{"num_hidden_layers": 12, "d_shared_expert": 0, "router_score": "sigmoid", "lr_router": 0.00159, "num_key_value_heads": 1, "init_std_up": 0.0588, "optimizer": "muon_variant"}
Below are experts of layer 4 (counted from 0) of a mixture-of-experts language model. Rows are named router (the router's row for the expert), gate (a neuron's input weights, with its number), up (a neuron's input weights, with its number), down (a neuron's output weights, with its number) and show model dimensions 0-159. Each number is 128 + 32 x the weight over its row's rms, rounded and kept within 0 to 255.
Before each expert's rows: a language model's description of what the expert responds to; "comes after" lists some tokens at least twice as common just before its tokens as in all text. This comes from a sample of Wikipedia text that the model never trained on. Tokens count by the router's weight.

# expert 24
What it handles: First capital letter of a word or name (I in If, B in Bronze), pronouns he, she, I, and conjunctions and, but.
comes after: "\n", " \"", ".", "-", ",", " B"
router [136 148 159 105 159 142 143 111 199 115 123 162  54 164 133 178  62 146 113  80 168 114 141 127  74 160 191  87  87  92 118 205 151 187 144 137 146 124 101 155 130 145 100  88 139 131 101 130 161  94 132  96 101  73 147  75 144 143 113 138 139 115  88  96 146  75 128 120 160 167 109 159 134 128 103  92 106 123 125 140  95 117 111 171 108 131  84 143 119 126 133 155 166 219 124  86 180 141  72  76 210 112 199 143 132  88  57 140 155 136 142 142 121  91 149 123 146 149 102 120 149 126 123  70 159 131 145 108 120 131 195 144 183 107 146 126  96 140 159 132 121  67 110 118 143  53 139 123  97 134 153  80 132 155 145 162 128 144 136 118]
gate3 [123 117 151 106 119  99  88 140 130 147 101 108  48 124 154 125 113 132 159  66  48 132  90  88 116 140 126  86 170  92 142 160  90  97 157 175 136 104  94 134 151 137 181 113  41 132 130 109  94 178  85 132 126 124 140 158 185  92 159 147 126 103 123 114 140  79 144 150 138 111  79 142 160  58 161  93 146 188 150 145 109 168  98 119  75 112  82 128 102 214 137 129 139 139  91  97 182 206 133 116 162 163 137 144  44 110 130 111 125 122 150 126  81 160 115  89 128 114 116 134  75 101 141 136 117 172 140 151 120 105 120 140 115 110  91 159  78  96  95  83 190 166 103  94 157  75 121 129 161 101 107 128 128 142 143 129  77 133 128 173]
up3 [150  93  95 108 161 117 209 173 136 191 186 131 106 139 159 144 101 152 116 106 153  98  94 137 149  75 122 114  63  89 132 155  98  85 107 125  98 128 108 120 103  79  64 148 192 168 113 136  99 178 143 156 120 123 134 120 145 113  81 157 111 154 130 109 142 160  76  82 103 153 166  78 117 181 161 116 141 104 132 103 114 115 193 145  99  42 131 139 129 138 179 158 102 163 155  92 163 120  91  98 124 129 124  81 147 134 119 166  86 135 167 124 129  93  97 152 156 149 111 136 103 151  73 156 185 127  70 146 171  94  85  72  95 177  97 107 126  88 135 141 143 173  59 101  87 158 132 160 127 112 125 176 106 134  79 139 124 116  78 112]
down3 [ 86 127 101 112 111  52 150 166 137 132 115 112 156 137  96 164 136  96 114  82 129 171 139 147 112 120 127 116 138  86 148 135 204 133 129 103 189 136  90  79 157 116  93 121 163 190  61 149  86 158 120 117 163  80  97 131 137 106 106 131 130 128 117 131  90 120  83 120 113 181 152  86  95 165 113 200  98 122 150 146 156 103 194 137 127 127 109 108 110  77 132  88 134  68 141 149 146 135 123 127 100 119 172 161  44 156 161 150 122 111  99 120 168 166 139 160 111 152 123 121 170 113 196 158 121 172 136 106 141  65 119 126  79 158  29  98 122 159 139 139  97 164 109 114 119  95 149 137  56 176 116 103 189  67  96 142 147 119 105 124]
gate4 [145  58 115 126 119 151 142  89 143 167 137 186  92 156 148 175 142 118 187 103  77  98 133 151 131 140 176  59  68  89 204  99 103 180 165 110 121 126 121 120  80 119 112 148 119 142  94  91  60  49 167 119  71 140  86 120 140 101 176 155 104 109 112 169 101 130  97  71  38 122 129 142  95 171 131  79 119 142 104 148 142 118  49 116 100  94 153 152 111 116 120 184 101 150 113 121 185 122 144 144 136 121 121 144 183 161 129 132 146 146 193 135 139  95 127 144  90 152 162 100 162 162 125 114 133 148 116 136 112 115 101 162 124  98 121 131 150 121 144 142 104 130  76  87 136 126 129  86 135 148 130 106 111 119 179 162 200 151 192 102]
up4 [131 136 140  88 165 157 108  94  56 121 117 186 119 132 102 200 117  36 135 130 117 140  90 126 164 112 110 118 102 130 134 155  75 131 144 158 149 151 107 140 141 159  93 164 138 113 120 115 162 168 125 109  56 111  62 110 138  83 140 114 111  90 134 131 104 161 112 116 166 150 183 117 126 131  60 126 116 169 119 104  89 124 183 155 127 169 109 158 164  55 100 154  87  48 150 117 156 106 145  90 134 129 102 123 176 163 116 113 149 172 172 102 144 136 196 124 133 101 145 108 168 107 143 144  69 129 124 110 182 121  81 131 148 140 122 104  85 117 182 107 117 122 156 118 141 112 175  80  93  99  73 105 157 144  78 197 138  53 124 147]
down4 [151  90 185  95 148 181 183 156 160  88 118  84 154 163 152 131 115 175 126 140 137 167 151 157  70 161 169 130 168 118 114  98 161 121 166 117  70 139 115  90  77 142 142  92 135 192  89 159  87 121 130 176 150 142 159 169 122 150 130 126 163 134 125  72 171 140 189 157 140 120 135 175 164 103 137 157 141 110  77 139 110 143 171 189 113 101 138 110 196 168 155 173 119 148  97 128  72 194 137 159 122 115 102  80  41 148 123  92 168 113 150 146 149 102 141 150 146  76 185 151  74  69 109 135 108 133  99 139 160  84 105 142 111 104  95 136 129 159 116 152 120 158  81 124 147  59 100 144 125 181  93 122 160 146 133 145 121 127 157  92]

# expert 44
What it handles: First one or two letters of a word or name after a space, such as De-, Bo-, Le-, S-, as in De-legates, Is-ra-el.
comes after: " |", " the", " of", "-", "|", ","
router [123  88 161 117  40 148 113 181  97  89  90 110 148 109  46 102 134  69 139 180 156 155 190 137 132 100 160  97 137 135 120 130 121 129 130 106 107 113 162 121  88 137  65 158 142 171  85 115 116 137 121  77 172 134 123 180  93 123 109 145 131 185 124 109 136 152 121  63  83 133 154 130 130 118 140 101 131 114 121  86 107 165 136 128  81 110 134  59 101 161 133 123  96  67 101 109  92 163 224  65  42 134 108 171 154 147  88 117 128  99 171 160 136 107 116 129 109  94 204 179 134 149 102  73  86 115 132 125 130 149 125 103 179 103 104 149 116 161 172  99 125 175 136 142 106  95 129 127 156 104 140 121 166 163 144 110 108  96 145 151]
gate1 [154 111 111 130  98 167  92 170 116 126 112 147  37  94  95 130 131 108  85 120 171 147 139 104 115  71 118 124  78 175  96 175 146 117 128 114 135  51 145 134 118  99  85 160 140 185  75 169 120  77 200  88 156 115 141 146 137 169 103 175 107 192 121 138 117  91 116  99 147 113 174 108 124  78 155 155 199 121 167 150 136 155 170 116 141  82  91  91  96 112 165  96 119 153 134  79 157  89 121 148  75 162 152 151 137 101 186 125 122  66 147 142  92 104 111 142  48 112 143 117 124  62  99 113 123  69 105 119 131 139  92 197 153 103 114 178 134 145 102  98 148 180 119 151 138 112  93  83 127 111 161 140 120 153  98 105 149 123 118 120]
up1 [139 113 126 122 147 182  67 115 111 116 192 162 131 127 110 178  46 106 108  79  99  52  97 112 155 130  79 125 142  79 138 113 161 103 122 108 155 107 129  97 121 149 135 143  88 126 125 174 117  57 159 116  89 163 120 155 114 120 148 134 127 153 145 140 177  92  79 127 140 167 110  95 110 108 109 112 162 120 118  86 138 127  65 106 112 178 105 121  72 139 131  81 135 131 132 143 164 123 132 126 113 136 128 119 109 119  74 107 140 134 133 127 131 193  99 113 191 141 151 157  99   5 183 155 177  98 132 126 135 143  72 110 145 148  93  94  73 112 153  63 143 133 146 142 172 136 121 113 145  46 165  78 152 114 122 167  62  98 122 127]
down1 [108 113  48 104  90 136 186 191 122 167 135  67 134 111 193 168 172 158 174 157  57 166 156 142  79 113 156  98 134 127 123  89 107 129 122 155 105 135 146 138 123 118  90 150 159  96  99 110 119  95 185 103 141  95 150 108 146 129 149 112 224 136  88 115 139 153  80 153 149  58  60 145  88 153 148 103 101 185  85 142  95 130 178 110  98 108 146  81 121 162 137 135 134 103 112  82 134 126 144 106 148 160 110 109 173 113 129 132 159 127 152 133 100  66 131 166 151 126 111 126  71 131  83 170  75 146 130 115 130 139 149 106  74  97  73 127 113 126 134 136 171 141 164 179 161 161 122 113 172 164 140 120  54 142 122 106 155 159 164 162]
gate2 [147  60 107 130  89 140 151 143 181  62 139 142 115 157  74 111 160  78 183 113 120 144 117 105  87 113 142 170 174 174 101 205 116  73 132  90  96 132 127 122 117 103 137 163 147 117 110 102 104 106 131  96 157 203 127 150 159  94 160 163 110 180 120  88 178 134 135 102 131 137  70 121 129 123 126 175 132 152 136  81  57 114 179 125 115 116 115 114 153  82 104 145 118 103  79 125  98 125 136 120 126 115 110 214 147 197 135 204 106  50 123 185 113 164  87  92 148 109 100 181 128 151  76  88 109  78 124 134 131 120 119 152 124 133 145 148  99 134 170 172 148 153 147 117  68 183 129 137 168  86 142 138 129 110 157 142 111 106 157 116]
up2 [129 104 134 134 106 192 120 151 101 160 118 169 163 110 138  80 162 103 131 151 130 129 179  87 150 174 118 134 171 120 139 189 123 156 141 173 134 127 104  79 110 174 154  82 132 139 120  62 142 151 168 122 132 135  72  91 129 112 122 131 136 155 126 123 142 126 125  73 119 132 124  89 111 153 123  90 138  86 172  43 170 113 188 147  93 139 146 185  94  98 144 184 113  81  87 122 119 154 114 134  98 141 110 106 167 161 126  96 128  56 157 142 109 136  76 128  92 152 159  75 210 152 141  72  97 104  89 107 171 157 149  51 135 163 100 166  97 110 144 177 100 171 116 132 107 136  69 117 173 148 110 124 130 120 147 159 162  78 103  55]
down2 [ 60 118  66  84 165 102 149 123 131 132 115  84  84 106  82 145  45 206 177 168 165 162 107  98 114  87 105 144 124 168 142 114 144  85 120 156 128 115  70 122 123 116 130 108 101  98 121 184 155 146 109 127 113 161 114 121 177 161 152  58 156 142 176 126  79 180 110 101 138 112 117 119 154 125 164 118  91 118 109 108 128  93 121  91  84 161  65 155 143  87 106 165 165 133 142 140 150  79 108  94 174  51 148  74 163 155 157 160 115 114  86  69 132 146 102 156 146 137 134 106 190 122  80 150 132 123 132  75 125 146  99 195 184 150  90 141 131 143 148 130 137 111 152 135 114 147 131 156  88 120  60 119 131 120 107 144 118 128 163  64]

# expert 55
What it handles: Single capital letters or short capitalized pieces starting a name or line, often after a line break, parenthesis or quote, e.g. P-alacio, P-ablo, Dec-ca.
comes after: "\n", ".", "-", " \"", " (", ","
router [128  96 118 105 202 118 149 109 204 108 150 131 123 131  98 113  82 158  97 116  94 158 203 166  80  95 150 155 102 150 156 150 122 155 117 132  88 127 118 155 161 173  74 126 167 163  87 118  89  39 149 108 143 104 113 114 172 155 175  93 194 175  57 157 128 109 166  81 129  96 155 147 176 124 125 132 149  77  86  84 138 125 121 116 108 146 171 138 130  82  95 120 137 153  54  91 121 113 117 124 119 118 161 143 109 130 176 114  72 123 168 160 170 104 138 181 113 144 136 175 153 110 192 133 108 100  95 109  89 147 140  99 144 160 149 118 174 180 112 129 112 110 134 117 121  86 149 137  95 113 103 103  58 205 152 154 139 153 148 117]
gate1 [119 110 116 127 111 162 142 149 134 130 150 106 150  87 153 105 114 181  97 140  64 118 170 130 121  61 140 184 141  83 194 130 148 144 169 188 206  97  79 163  79 108  86 108 157 114 186  99 160 145 126  95 135 156 189 147 158 186 116 113 141 178 137  99  97 101 174  94 114 111 133 112 208 123 133  91 180 117 100 119 130 201 118  95 114 156 179 116 141 165 127 156  66 168 126 132 104  91 137 115 126 154 133  84  94 153 116 158 140 119 114 115 139 146 128 169 109 116  72 127 168 144 121 113  88 109  84 101 139 118  22  97 153 125 188 134 131 127  97 115 158 114  79  81 134 180 131 126 129  90  99 184 115 117 151 138 146 131 140 148]
up1 [150 160 118  85 111  73 140 140  78 110 134 141 151 104 122 138 138 131 145 177 140  92  97 135 196  81  73 148 133 114  73 166  91 167 113 112 152 125 142 140 144 112 132 127 121 165 149 102 119 148 117 214  79  93 116 194  93 138  84 128 145  96 109  69 184 199 181 126  96 191 140 178  89 132 145 131 122 136 160 158  94  53  80 135 178 137 131 120 113 133 175 100 169 123 145 109 139 134 114 110 126 118 127 150  97 142 147  93 176 146 124  88 137 135 133 118  72 172 132 104 122  59 156 205 137 164 161  54 120 119 139 158 101 136  97 115 128 103 151 120 143 148 187 169 172 179 113 159 132 133 194 159 134 143 131  67 155 106 102 127]
down1 [138 157 145 157 113 136 146  90  71 144 132 133 116 195 119 145 137 106 187  76  82  97 163 144 124  76 113 120 173 143 127 214 121 179  78  64 139 122  74  82 138 133 116 145 147 127  78 124 121  90 140 119 165 171 165 187  68 115 124 132 179  97  89 185 180 137 121 153 106 137  92 146  92  83 121  76 117 130 154 127  93 152  93 161 136 177  97 133 157 186 145  80 115 189 141 139  93 106 150 111 146 149 158 153 158 162 148 124  86  88 174 118 134 139 160 153 180 176 101 123 196 146 124 128 107 115 100 119 130 132 145 101 127 147 127 164  97 183 107 110 112 201 147 178  87 190 139  89 163 138 113 165 124 101 108  98 106 117 112 105]
gate2 [126 107 142 167 176 144 128 148 153  97 168 116 161 161 125 104  74 106  81 143 112 124 182 169 129 136 127 125 100 116 194 155 125  95 100 173 135 180 100 108 164 161 140 102  98 145 130  83 100 105  92  77 175 138 111 131 152 129 105  96 155 182 150 192 106 112 132  69 107 149 139 156 184 140 112 135 172 103 127 166 111 103 148 126 140 105 192  95  70 118 121  55  77 158 160 159 190 130 117 147 121 119 130 123  90 134 151 153  51  69 158 158  89 111 116 129 148 182 120 151 155 172 158 151 189 130 145  93  87 203 151 108 166  93 122  92 142 117 108  93 126 133 137 130 147 138  96 172 181 147 135 154  49 180 174 152 125 121 100 105]
up2 [160 167 133  96  95 124 131 109 116 103 153 184  63 206 135 106 178  86 123 142  68  95 120 125 162 135  92 135 163 115 103 122 108 165  57  83 156  93 149 138 135 132 162 154 164 120 116 163 102 160 135 106  97 103 142 192  58 110  70 106 143 104 106 136  71 104 130 111 113 148 108 114 132 196  83 127  75  95 141 157 138 106 147 203 137 160 133 128  95  98 147 120  72 176 131 140 168 120 102 101 116 132 127  88 146  15 147 156 159  82 171 137 107 134  97 131 163 118 144  96 162 163 123 119 118 145 109 153 113 164 132 149 111 148 135 138 119 140 133 123 126 200 130 188 160 138 125  64 129  62  73 154 137 101 139 143  88 163 142 105]
down2 [139  80  87  68 145  77 131 152 113 106 105 169 147  86 132 150 118 114 138 133 152 168 122 134  98 102 181 141  81 132 104  45 203  97 116  97  80 140 135 140  99 133 155 104 111  94 153 100  78 131 116 158 136 123 116  98  98  97 116 145 110 151 139  78 179 117 142 138 150 132 133 200 101 166 121 149  85  64 152 106 107  80 177 114 102 201 102 139 138 117 126 149  94 101 126  63 113 157 136  88 165 127 152 110 107 124 133 185 138  95 129 144 118  97 132 147 192 124 208 135 165 177  35 111  72  99 114 165 118 129 108 103 117 126 133 179 165 155 111 150 128 152 143 127 114  62 101 115  64  97 117  88 161  91 163 130 133  86 154  99]

# expert 29
What it handles: First tokens in wiki table cells after a pipe: numbers, dashes, blanks and place names such as New York, Western Michigan.
comes after: " |", ";", " 0", "|", " ", ":"
router [ 67 124  93 135 129 102  57 137 202 124 125  57 179 121  71  97  66 135 114 118 105 112 136 147 126 137 136 127 143 163 130 120 136 102 151 166 173 184 158 137 103 125 123 168 177 156 169 194 143  92 148 137 118 114 198 149 173 119 206 100 146 170 142 168  89 147  98 117 140 152  91 145 107  87  70 114 133 127 168  95 150 106 174 116 101 152 124 149 220 114 143 117 126 159  63  90  96 118  86  99 139 115 120 118 193 144 125 163  95 114 113 122 138  68 118 128 137 127 170 118 136 134 153 146  99 137 175 140 135 141 187 134  69  73 133 120 120 148 137 101 150 149  66 141 181 159  83 166 159 132 159 109 121 159 139  89 150 126 125  79]
gate0 [ 79 134 102  95 171 128  86 135 137 105 122 107 108 115 109 169  90 146  95  76 149 131 145  92 114  88 127 102 177 104 164 158 183 168  83 155 129 166 113 140 126  72 144  99 201  98 115 143 153  44 153 100  84 138 120 130 134  61 161 101  74  93 144 152 102 113 110  69 122 147  71  75 115 127 160 147 112 184  99  94 145 123 139  95 113 111 175 134 154  95  96 122  96 125 186 171 110 129 108 105 118 111 194 122  96  45 166 108 109 130 160 181  82 105 126  98 107 146 142  74  84  97 122 166 144 164 126  98 118 184 185 142 133 103 119 144 125 113 121 105 108 143 102  49  89  97 120  95 127 135 153 127 116 199 159 107 100 122 158 119]
up0 [131 116 109 179 120 107 179 102 127 182 161 144 127 163 151 127  90 141  59 157 100 134 173  86 128 119 127 129 184 149  85 144 164 178  97 118 138 139 194 212  58 176 176 114 141  90 101 133 123 130 103  79 157 151 117 123 164 175 104 126 170 111  97 114 161 121 164 111 165 121 103 145 173 137 217 154 118 123 127 155  77 108 101  75 105 163 107  94  47 127 151 162 181 128 163 150 147 124 154 113 114 102 161 109  95 132 116 119 104 128  95 156 161 158 152 141 110 160 155 139 107 128 115 115 190 201 147  94  94 155 125  81 117 146 156  79 101 150 142 139 106 117  84 124 154 134  98 136 104 193 152 139  90 100 167 163  64 157 103 138]
down0 [215 110 132 146 169 189 141  85 131 100 166  95 127 156 155 140 153 100 100 101 106 126 168  94 126 124  99 140  44 161  87 131 157  59 112  68 135 124 106 104 130  93 105 135  89 143 106 123  97  74 112  74 137 145 121 144 107 135  94  90 164 106 156  93 173 126 179 123  99 162 115 166 169 121 138 122 145 136  92 149 111 114 139 134 132  67 124 165 150 106 186 110 150 162 118 204 204 161 154 161 136 111 181 152 165 117 102 179 139 120 150 140 169  74 113 124 110 118 165 118 107 173 181 104 140 173 159  72 155 163 130 145 100 109 152 162 135 111 134 105 136 160 166 158 131 145 132 160 126  83 118 118  72  73 192  94 105 178 104 169]
gate1 [ 84  76 101 110 129  80 110 107 186 125 118  73  75 168  91 112  85 105 133 131 160 103 159 149 158 111 125 140  76  58 148 132  76 117 150 156 157 134 103 178 106 143 113 202 174 147 154 101 144 143 116 165 126 142 190 122 119  69 156 100 119 110  88 215  76 102  67 119 135 174 140 118 136  86  59  91 174 205 139 159 136 116 128 131  64 174 138 160 149 128 154 109 172 148 160 134  92 143 110 129 129  98 104 142 133 140 141 130 136 103  90  89  92 152 124 146 150 172 190 193  95 151 103 140 118 110 143 134 127  69 109 119 124  97 117 161 108  91 149 120 155 173  71 140  91 120 128 114 133 152 110 129  94 149 161 179  85  95 147 124]
up1 [133  84 119 125 131 171 127 143 146 120  89 117 173  77 170 142 113 130 147 102 118 121 132 156 122  60 152 133 145 110  81 134 154 112 151 108 111 135 138 186 171 142 116 101  88  77 102 121 148 121 169 164  95 128 101 142 109 117  75 146 131  90  66  65 126 136  72  68 134 116 165 166 185 160 138 150 127 149 147 163 213 103 150  69 189 133  90  93 135 128 154  87 122 134 166 162 185 139  82 137 162 156 136 114 160 162 112 108 120 203 150  95 154 158 100 126 155 141  92 101  62  46 175 132 104 222 128  82  98  90 145  76 124 133 158 146 123  81 131 186 133 132  84 148 117 128 110 166 122 127 115 155 140 134 163 140 109 150 165 132]
down1 [ 81 100  89 122 127 160  99  98 140 153 101  48 122 113  96 127 102 136 109  90 117 161 142  71 185 105 111 151 164 141 166 156 125 137  85 117 181 176 157 147 140  54  97 112 138  89 136 136 124 132 127 148  60 137  90 102 108  92  62 104 130 117 149 153  58 164 139 132 155 143  97 158  91 138  66 117 130 104 192 128 160 173 110 132  95 168 101 119 165 150 133 111 133 170  89 146 172 178  46 113 151 159 126 130 175  92 123 148 129 150 145 186 140 103 116 155  92 119  85 177 148  84 178 121 111  62 131 146 107 112 137 196 148 110  70 130 111 172 154 113 125  95 150 157 154 145 163 141 169 172 130  89 157 158 112 182 127 103 146  91]

# expert 4
What it handles: List dashes, colons, table pipes and heading equals signs in infoboxes and tables, plus the suffix en (unbeaten, eaten) and words like also, including.
comes after: "\n", "-", "\n ", " one", " such", " List"
router [ 90 134  91 151 122 130 112 104  99 108 111  98 154  90  77  82 128 107 188 128 204  96 168 169  90 113 116 138 155 133 137  91  71 100  94  61 163 192  66 110 138 181 153 137 122 144  93 151 122  76 162 119 134 122 139 111 152 170 153 154 144  92 137  44 100 130 179  93 157 123 117 156 143 159  94 121 135  94  84  83 101 151  75 140 160 109  80 171 146 108 114 118 121  97 127  96  56  81 122 108 135 146  92 135 152 137 109 137 139 155 130  96 152 112 122 120 172 135 151 113  57 143 118  93 183 191 101 143 101 118 179 165  85 129 151  73  86 143 126 185 158 126 126 164  98  86  86 193  77 116 115 139 119 126 158 117  79 113 133 130]
gate2 [106 140 162 165 131 119 137 160 180 116 115 109 162 148 138 188 126 109 156 130 116  98 110 217 179 146 129 133 180 139  83 144  93 125 100 155 161 194 161 143  80 111 135  67  91 155 151  96 135  77 150 117 154 137 109 164 162 127 154 108 134 156 158 175 165  91 140 141  94 130 153 153  97 144  89 142 171 173 138 183 154 124 108  81  83 136 117 159  83 103 121  93 103 131 131 155  95 134 120 158 100 165 169 135 100 162 180  90 144 188 106 163 167 111 120 148 130 129 136 139 124 178 156 117 145 132  63  94  94  77 117 150 106  87 120 169 164  58 133 145 100 137 147 202 150  63 102 152 120 145  64 139 165 136 133 139  66 189 186 118]
up2 [149  89  48 124 191 131 136 128 129 115  86 161 156 128 129 139 165 104 141 123  68 121 115 178 103 136 165 122 139 141 157  89  63 168 165 132  98 144 168 118 156 136 168 142 135 143 152  59 128 104 147 129 171 136 116 153 107 122 116 118 119 170  91 106  39 169 127 149 137  96  75 108  28 101  93 109 175 156 155  77 162 102 130 150 165  64 134 128 114 116 141  91 111  87 102 129 138  69 111 149  98 119  52 135 158  85 162  85 123 162 122 123 106 154 172 151 149 108 167 141  92  95 175 116 110 127 130  96 119 132 133 123 104 136 101  96  66 180 145 148 120 151 165 129 126 116 188  82 113  96 153  70  98 130  89 204  97 141 142 131]
down2 [127 129 157 148 130  71 114  84 122  60  84 187 166  51 182 156 150 124 165 125 119 111 163 149  81  69 133 118 126  98 241 152 137 117 130 179 123 105  95  77 154  85 149 130 149 164 117 136 125 121 161  92 127 127 159 149 159  98 164 181 149 113 135  77 135 137 106 146 158 175  70 111  74 154 128  92 160  92  88 139 129 123 172 141  97 124 179 113  99 131  82 108 161 104 133 152 102 145 133 131 158  95 138 174 130 123 122 113 124 142  93 127 136 209 133 150 135 110 148 121 169 117 104 151 126 126 132 167 171 104 124  98 159 127  86 117 129  96 110 209 129 130 129 118 138 197  94 158 174 203 159 146 103 112  65 124  88  83 157 149]
gate3 [124  55 148 151 170 114 148 147 138  78 131 166 130  94  80 188 118 149 184 115 221 118 138 162 157 108 107 112 157 157 199 116  98 153 115 136 150 129 106 130 152 139 163 115 138 115 112 133 115 211 158  97 158 104 143  82 103  65 162 139 139 138 142 105  59 148 168 153 111 148 111 123 109 126  42 165 101  98 145 139 167 110  94 127 100 113 139 159 101 127 144 104 169  96 188  63 132  87 142  82 194 151  69 135 106 141  89 117 127 188 102 158 149  98 124 104 132 137 104 156  74 197 150  82 131 136 138 129 159 162  92 182 130 154 126 114 141  90 153 126 159 119  90 171 159 124 151  95 151 138 143 145  71 143 117 143  84  91 103 138]
up3 [127 167  73 180 153 132  81  66 139 118 138 110 115  83 147 149 157 134 112 100  99 180 117 186 110  95 167 106 127 143 141 130 135 102 143  81 112 136 139  77 182 128 130 122 139 146 125 129 119 166 114 149 102 167 149 124 119  54 104 179 143 100 144 139 149 144  96 143 150 122 133  86 149 194 128 107 128 163 138 182  85 130 167 107 113 121 166 158 146 143 138 109 121 133 122 146 176  91 148 120 127 105 169 118  53 126 176  99 143 162 168 120 141  79 184  60 137 153 169 102 118 160  92 182 128 148  98 102 121 214 158 111  91 176 161 181 171 113 105  95 141  43  89 131 130  78 108 155 116 148 136  62  82  99 160 156 104 171 127 191]
down3 [ 63 144 118  63 209 170 143 174 113 105  79  91 104 138 149 144 169 144 137 151 130  87 193 115  87 142  78 123  49  89 116  73 131 160 139 129 188 124  93 149  90  85  79 141 112  93 116 161 194 147 158 123 119 112 147 182 143 138 132  95 106 118 135 128 203 122 166  78 139  84 158 139  91 146 160 157 114 110 153 147 134 158 104 115 165  86 137 100 137 137 150 101  91  92 106 145 113  99 127 135 122  98 148 100  48 113  74 158 160 140 157 154 115  89 127 121 117  79 210 138 114 123 171 150  96 139 128  98 138 164 112 131  96 144 180 151 135  99 129 130 128 138  87  93 123 130 180 153 162 189 108 144 104 120 137 138 213 105 129 143]

# expert 60
What it handles: Single digits and digit pairs within years, dates, ages and statistics, such as the 0 in 1790s or 17 in 1917.
comes after: " |", "|", " in", ":", "8", "9"
router [136 145 115 149 133 172  47 133 137 120 118 147 171 168 124 166  97 135 111 152 195  92  96 159 157 209 148 113  91  79 125  98 145 126 139 164  45 127 205 134 140 155 193 123  61 111 125 154 131 137  88 102 179  84 136 142 189  77 111 143 110 199 134 159 122 177 151 138 100 153 153 123 143 192 142 186 104 158  88  94  95 143  99 170 119 114 149 166 152 144 119  85 137  98 128  95  94 114 112 110 160  96 144 126 166 148  95 127 124 146 107  83 121 105 133 138 139  78 143  62 165 111 127 138 144  83 148 121  91 125 130 119 128 160 149  84 131 165  75 153  96 107 149  97 158 131  76 108 134  82 153 148  97 110  98 106 172 143 206 139]
gate2 [103 102 171 101 140  89 147 132 162 123 172 191 110 131 168 157 124 109 145 109 187 154  76 132 134 173 111 132 156 185 140 122 118 106 178 158 139 146 129 101 149  73 161 140 155 112 177 125 160 164  67 150 155 168 119 112 125 112 138 136 113 204 146 122 165 158 163 119 147 161 133  92 128  83 102 145 148 111 169 109 100 113  68 129  95  93 141 140 134  72  75  87 121 171 111 167  85 148 108 156 175 119 172 176 178 127 101 183  99 167 157 161 124 139 144 158 136 145 118 122 129  97 151 131 184 133  79  58 183 129 106 116 162 128 122  53 111  63 179 174 141 100 138 106 133 139  73 114 133 127 166  84  79 168 191 145 119 147 141 179]
up2 [189 103 124  99 144 144 143 136 128 150  94 144 119 161  76 180 160 141  66 133 145 206 201  99 152 147 136 110  67 149  94 137 168 152 106 152 128 153 190 109 135 133 125  87 120  97  62 172 134 217 116 127  88 144 103 143 128  80 142  93  92  93 118 130 156  78 145 121 131 103  59 117 128 157 157 102  61 116 122  88 151  98 134 101 154 130 161 143 148  76 155 127 179 110  86 122  79 163 103 135 127 125  86 107 157 143 130 161  59 155 101 116  82 194 129 125 119 102 126 119 113 115 118  96 175 154 145 175 136 138 110 131 192  65 146 139 180 112 125  89 119 176 136 152 186 140  95 145 148 149  95 133  89 151 124 134 104  99 103 189]
down2 [ 88 155 122 166  71 166 101 139 149 152 153 148 199 179 129  98 133 143 122 127 155 187 109 125 154 136 173 159 171 122 184 134 197 108 135 145 131 107  69 151 125 149 114 150 115 147 113  69 154 106 158  92  97 101 121 106 128 169 136 138 120 122 128 120 130  93 107 189  57 145  87 138 137 121 120 117 141 163 161 109 139 152 107 122  84 135 136 130 109 158 132 159 110 121  96 184 156 108 100 102  70  69 181 115 149 174 168 161 131 155  88 170  99 146  85 107 156  63 106 129 183 140 115 109 149 109 170 137 139  63 138 107 141 109 105 154 158 131  82 115  87 134 107  43 144 108 116 179  91 116  71 119 166 103 144 125 201 139 113 224]
gate3 [ 87  74 183 110  93 190  93 114 159 125 152 146 124 163 114  59 107 132 176 150  97 134  63  93 110 118 138 167 166 133 120  83 145 165 142 129  75 201 133  58 162 139 120 137 147 144 102  65 136 139 117  84 121  99 108 108 150 140 119 159 137 143 171 192 150 201 127  89 140  98 123 201 178 155 143  79 177 132 101 119 100  91 162  94 141 111 116 147 122 147 133 111  85 105 142 120 128 151 149 110 115  85 180 163 156 122 130 163 150 127 140 114 199 111  85 151  99  88 126 129 129 125 191  89 124 100  93 102 173 122 141 120 100 171 178 123 166 127 142 158 105 107 116 129  99 158  99 151 111 163 202 128 185 125 115  87 186 142 157 167]
up3 [ 63 135 141 142 153 141 119 163  71 116  98 160  84 118 186 137 148  99 137 150  95 137  96 133 154 208 162 164 115 131 148 132 131 141 137 150 170 124  97  76 148 108 125 145 168 179 164 158 162  82  78 161  85 170 132 129 129 180 106  93  78 142 126 127 194 111 151 167  98 145 117 120 146 161  99 120 126  97 137 159 150  76 150 114 149 151 118 123 149 159 108 145 140 153  94  70 160 147 104 119 142 144 146 136  56 145 140 107 116  91 114 146  83 209  82 158  93 192 179 122 108 166 167 169 159 179 106  95 140  97  54 122 109 119 187 108 158 113 137 144  95 136 134 126 106 132 105  82 116 142 169 112 185  90 120 204 130 122 113  52]
down3 [114  56 111 219 110 156 114  71 152 124  80 192 128 103 109 117 169 131 149 112  96 155 179  79 149 111 138 141 173 175 105 117  61 162 133 112 144 161 129 136 132 136  96 161 129 186 116 156 141 127 120 114 130 120 125 150 131  89  95 125 114 132 176 164  94 167 135 148  95 119 125 215 120 108  79  64 112 147 153  69 167 109 130  94 115 103 122 129 118 103 133 138 101 121 190 118 115 142 183 110 117 104  80 131 166 128 125 122  94 143  98 122 178  71  59 128 118  95 101 118 180 136 151  84 119 201 119 112 103 167 109 101  79 166 139  90 140 189 157 164  75 104 111 138 121 134 128 120 140 139 139 205 170 128 119  78 180 123 146 170]